{"num_hidden_layers": 10, "hidden_size": 384, "n_experts": 24, "experts_per_token": 1, "d_expert": 160, "d_shared_expert": 320, "hidden_act": "swiglu", "moe_layers": [0, 1, 2, 3, 4, 5, 6, 7, 8, 9], "router_score": "softmax", "normalize_top_k": false, "routed_scale": 7.83, "balance_loss": 0.0192, "balance_bias": false, "router_noise": 0.05, "init_std_router": 0.00611, "lr_router": 0.00112, "num_attention_heads": 3, "num_key_value_heads": 1, "head_dim": 128, "vocab_size": 29361, "norm": "rmsnorm", "norm_place": "pre", "norm_eps": 1e-05, "positions": "rope", "rope_theta": 10000.0, "rope_fraction": 1.0, "qk_norm": false, "attn_scale": 0.0884, "tie_word_embeddings": false, "parallel_block": false, "init": "normal", "init_std_qkv": 0.0259, "init_std_o": 0.0058, "init_std_up": 0.0259, "init_std_down": 0.0031, "init_out_by_depth": true, "optimizer": "muon_variant", "learning_rate": 0.0125, "lr_mult_qkv": 0.5, "lr_mult_down": 2.0, "beta1": 0.93, "lr_head": 0.00773, "max_grad_norm": 1.0, "warmup_steps": 200, "schedule": "wsd", "decay_fraction": 0.681, "decay_shape": "sqrt", "final_lr_fraction": 0.05, "batch_tokens": 131072, "max_seq_len": 1024, "doc_mask": false, "train_tokens": 1229000000, "max_steps": 9377, "dataset": "wikipedia_en"}
Below are experts of layer 2 (counted from 0) of a mixture-of-experts language model. Rows are named router (the router's row for the expert), gate (a neuron's input weights, with its number), up (a neuron's input weights, with its number), down (a neuron's output weights, with its number) and show model dimensions 128-191. Each number is 200 + 30 x the weight over its row's rms, rounded and kept within 0 to 999.
After each expert's rows: "mostly gets" lists some tokens that are sent to it at least half of the time; "comes before" lists some tokens at least twice as common just after its tokens as in all text. This comes from a sample of Wikipedia text that the model never trained on. Tokens count by the router's weight.

# expert 21
router,243,259,181,210,195,179,175,238,221,179,179,197,149,130,189,188,239,202,185,156,224,210,179,244,178,183,160,219,209,240,162,142,156,181,202,207,217,191,186,233,251,187,193,145,196,214,224,202,151,186,178,224,210,223,247,187,182,145,188,204,183,219,238,264
gate0,206,200,234,238,197,218,224,210,208,211,222,219,172,232,198,172,215,190,210,173,157,160,199,205,164,167,181,210,230,254,144,184,190,213,183,222,201,224,140,244,219,185,208,227,170,181,182,192,267,208,244,188,191,247,196,197,193,219,214,242,246,199,196,258
up0,198,221,234,165,185,195,221,170,182,245,218,212,170,206,191,173,258,166,202,194,170,232,195,248,158,235,236,229,144,215,196,200,159,199,256,245,145,240,178,219,179,196,170,195,173,180,206,211,218,208,161,171,197,193,173,202,171,217,177,188,225,179,187,208
down0,112,184,148,209,155,246,191,191,208,94,213,209,206,189,201,217,169,195,195,166,171,216,133,225,186,191,207,186,184,200,194,224,220,209,180,244,241,168,202,166,201,238,176,133,218,236,186,147,159,225,213,226,215,152,191,231,260,203,196,191,227,211,248,203
mostly gets: " almost", " than", " nearly", " without", "ically", " roughly"
comes before: " the", " a", " his", " its", " an", " their"

# expert 16
router,247,237,163,205,162,162,194,241,235,171,176,195,182,165,179,213,212,199,181,161,257,233,164,214,194,158,159,223,243,246,149,167,149,173,201,187,232,181,194,234,235,231,203,175,187,177,235,192,168,173,172,236,187,207,237,165,162,163,205,213,162,236,232,232
gate0,214,200,199,192,231,191,195,180,196,187,204,251,211,144,206,223,221,186,245,209,139,147,213,155,234,191,277,230,177,178,229,210,176,246,224,178,226,215,190,181,202,162,160,225,221,210,157,208,216,199,182,148,211,226,223,201,169,199,195,175,188,202,202,273
up0,190,234,151,263,174,244,147,186,182,211,153,170,211,209,207,175,184,238,214,218,174,194,243,221,198,170,142,181,221,195,198,228,232,187,158,213,205,242,178,186,192,282,178,268,238,174,197,157,190,253,181,219,172,185,205,275,194,243,217,190,171,232,224,221
down0,197,207,212,204,205,240,173,210,247,179,177,186,197,209,186,197,262,200,183,266,148,195,195,240,202,151,222,206,228,227,257,210,232,225,212,222,183,199,213,167,178,204,187,242,254,246,160,246,206,179,170,168,157,189,204,205,185,234,211,184,258,229,231,216
mostly gets: " Ben", " Connecticut", " My", " Indiana", " Ed", " Jonathan"
comes before: " ", "-", " .", " \"", " Votes", " list"

# expert 22
router,202,241,194,216,181,197,188,218,214,201,177,209,176,174,143,242,219,164,206,159,255,216,197,181,171,150,188,252,230,228,141,184,164,187,199,168,208,175,191,221,256,207,208,169,169,146,202,246,189,171,144,198,184,244,261,199,174,138,191,181,191,219,219,214
gate11,148,244,192,190,185,230,224,177,179,246,161,236,203,176,183,220,227,237,248,212,200,193,187,159,188,175,139,198,243,209,203,239,197,203,132,178,196,184,181,210,237,193,235,211,151,174,191,160,203,204,168,166,185,248,187,229,196,179,241,189,227,186,164,207
up11,213,174,199,192,209,150,218,240,218,208,184,146,209,215,202,190,146,181,205,231,241,196,220,245,182,269,201,167,138,211,236,186,202,237,185,166,229,236,199,161,160,231,124,198,276,232,142,156,171,238,231,221,201,206,196,141,203,228,172,229,221,247,237,237
down11,194,278,193,162,189,209,224,219,209,208,176,189,194,188,150,179,174,247,207,197,152,198,92,135,222,195,165,227,253,201,217,249,260,200,225,216,226,218,162,211,249,202,211,230,196,142,179,191,231,209,159,154,205,197,175,213,193,175,220,205,166,177,164,212
mostly gets: "ski", "owski", "oper", "sky", "pur", "oor"
comes before: ",", " (", "\n", "\"", ")", "'s"

# expert 15
router,225,162,210,160,180,244,152,241,206,185,169,208,244,197,206,184,240,221,207,212,188,196,249,242,170,157,205,234,233,130,170,200,250,205,230,177,203,207,251,172,165,188,251,162,198,209,180,202,187,231,244,165,170,205,252,241,205,208,178,168,256,159,210,194
gate0,214,223,188,250,156,235,181,217,214,217,166,227,203,175,231,216,153,206,172,202,191,183,221,174,212,192,131,238,241,196,193,228,201,179,233,242,176,220,226,169,189,155,234,156,219,229,261,162,211,264,242,174,180,198,202,230,186,165,194,238,224,210,180,222
up0,210,214,202,225,177,268,166,221,177,224,171,219,207,168,231,224,168,201,162,227,228,190,227,193,187,154,153,224,251,179,201,203,188,192,243,236,170,207,214,189,195,184,270,149,208,231,222,169,196,252,238,165,153,192,206,213,178,198,190,230,234,213,143,239
down0,235,180,201,166,174,213,220,232,213,189,215,213,207,197,220,196,238,207,201,191,201,226,198,202,187,205,237,202,174,202,177,171,196,261,251,180,158,219,204,200,174,156,230,216,198,234,195,147,201,194,180,190,234,235,165,156,216,203,207,261,241,230,121,209
mostly gets: "200", "198", "202", "201", "197", "199"
comes before: "0", "5", "9", "8", "4", "7"

# expert 12
router,254,229,164,198,164,165,195,236,234,175,170,203,180,168,177,211,210,200,186,162,257,236,163,207,183,164,159,223,240,245,145,171,155,166,204,184,234,176,199,224,238,230,201,173,190,176,241,202,167,169,171,236,186,204,240,184,159,162,203,206,163,242,236,226
gate11,220,176,263,211,200,187,177,212,162,211,234,173,206,261,149,165,210,248,274,164,189,166,209,182,184,192,199,209,191,228,167,148,182,228,192,220,240,198,161,186,216,192,170,181,211,179,172,200,212,202,202,163,260,179,217,201,207,180,188,227,207,225,258,186
up11,242,240,195,207,220,251,225,232,166,229,203,206,154,229,225,181,200,185,285,184,223,174,213,230,142,225,198,192,202,199,211,192,213,200,171,181,199,178,162,206,179,178,217,180,207,214,217,218,203,230,181,219,267,231,212,227,251,206,221,243,216,229,287,179
down11,220,185,215,208,190,201,216,192,229,221,270,198,223,199,161,198,221,207,243,217,168,171,208,216,243,245,204,204,161,190,179,162,158,249,215,181,216,183,135,215,204,200,185,190,205,222,223,219,155,206,174,184,215,148,191,231,195,184,193,229,263,208,180,202
mostly gets: "|---|---|---|---|\n", " lb", " .", "SC", " SUI", " Ken"
comes before: " |", ")", " |\n", ")\n", ";", "%"

# expert 23
router,174,196,248,184,260,287,163,208,172,206,186,228,262,190,213,207,195,183,162,216,201,198,277,175,208,211,194,205,156,200,253,228,215,227,234,204,201,179,183,205,176,141,168,182,163,181,178,204,251,196,186,146,220,196,190,217,242,197,148,213,263,181,193,243
gate11,218,133,222,232,216,203,172,227,237,209,225,186,212,155,192,195,201,209,182,221,197,205,236,194,177,179,252,236,230,234,171,193,173,213,235,210,173,208,177,241,202,216,230,178,192,270,178,183,125,213,191,227,187,229,157,196,220,234,218,198,249,248,163,204
up11,172,271,188,182,206,236,204,210,170,184,204,176,210,257,223,177,185,222,237,133,207,188,166,234,199,204,158,182,196,204,264,185,199,179,154,223,267,223,257,180,208,172,191,233,229,155,198,210,260,239,252,176,228,163,249,210,201,170,218,185,191,195,233,167
down11,224,220,203,143,200,255,240,172,211,199,196,192,193,259,220,177,196,130,247,181,205,187,192,210,180,203,176,204,172,238,189,153,150,216,162,224,245,207,236,145,179,210,191,206,273,169,188,144,240,219,165,192,204,208,234,196,186,187,215,176,210,185,206,200
mostly gets: " offered", " allowed", " issued", " claimed", " agreed", " reported"
comes before: " to", " the", " in", " by", " that", " a"

# expert 17
router,257,232,167,208,161,173,198,248,235,174,172,200,199,166,180,198,216,195,198,171,249,227,169,220,190,172,166,227,245,228,146,178,144,165,196,189,221,159,197,234,229,252,197,175,184,171,242,220,153,169,177,224,184,206,224,197,176,173,205,209,170,229,223,227
gate11,179,194,183,214,190,214,210,180,136,160,226,165,194,196,201,186,195,179,182,239,204,200,226,218,163,188,208,179,178,202,144,203,207,188,235,193,174,153,221,201,149,217,271,186,224,219,171,235,248,209,232,180,202,167,211,199,196,141,211,206,194,249,199,202
up11,171,159,225,201,187,203,169,135,189,211,228,141,205,193,223,158,193,224,217,229,194,214,233,162,203,194,231,172,210,226,172,206,211,214,224,213,171,183,253,177,175,234,212,150,217,167,165,201,260,206,229,196,232,177,217,172,204,168,205,251,187,222,205,193
down11,156,199,203,218,202,171,192,197,282,223,247,183,161,206,251,124,187,195,167,216,177,223,208,230,174,238,233,192,211,215,208,213,172,283,193,178,229,218,233,204,210,176,205,200,197,204,279,227,233,217,199,206,165,187,221,207,250,214,229,116,220,185,218,245
mostly gets: " rest", " parts", " father", " months", " students", " weeks"
comes before: " of", ",", ".", " and", ".\n\n", " in"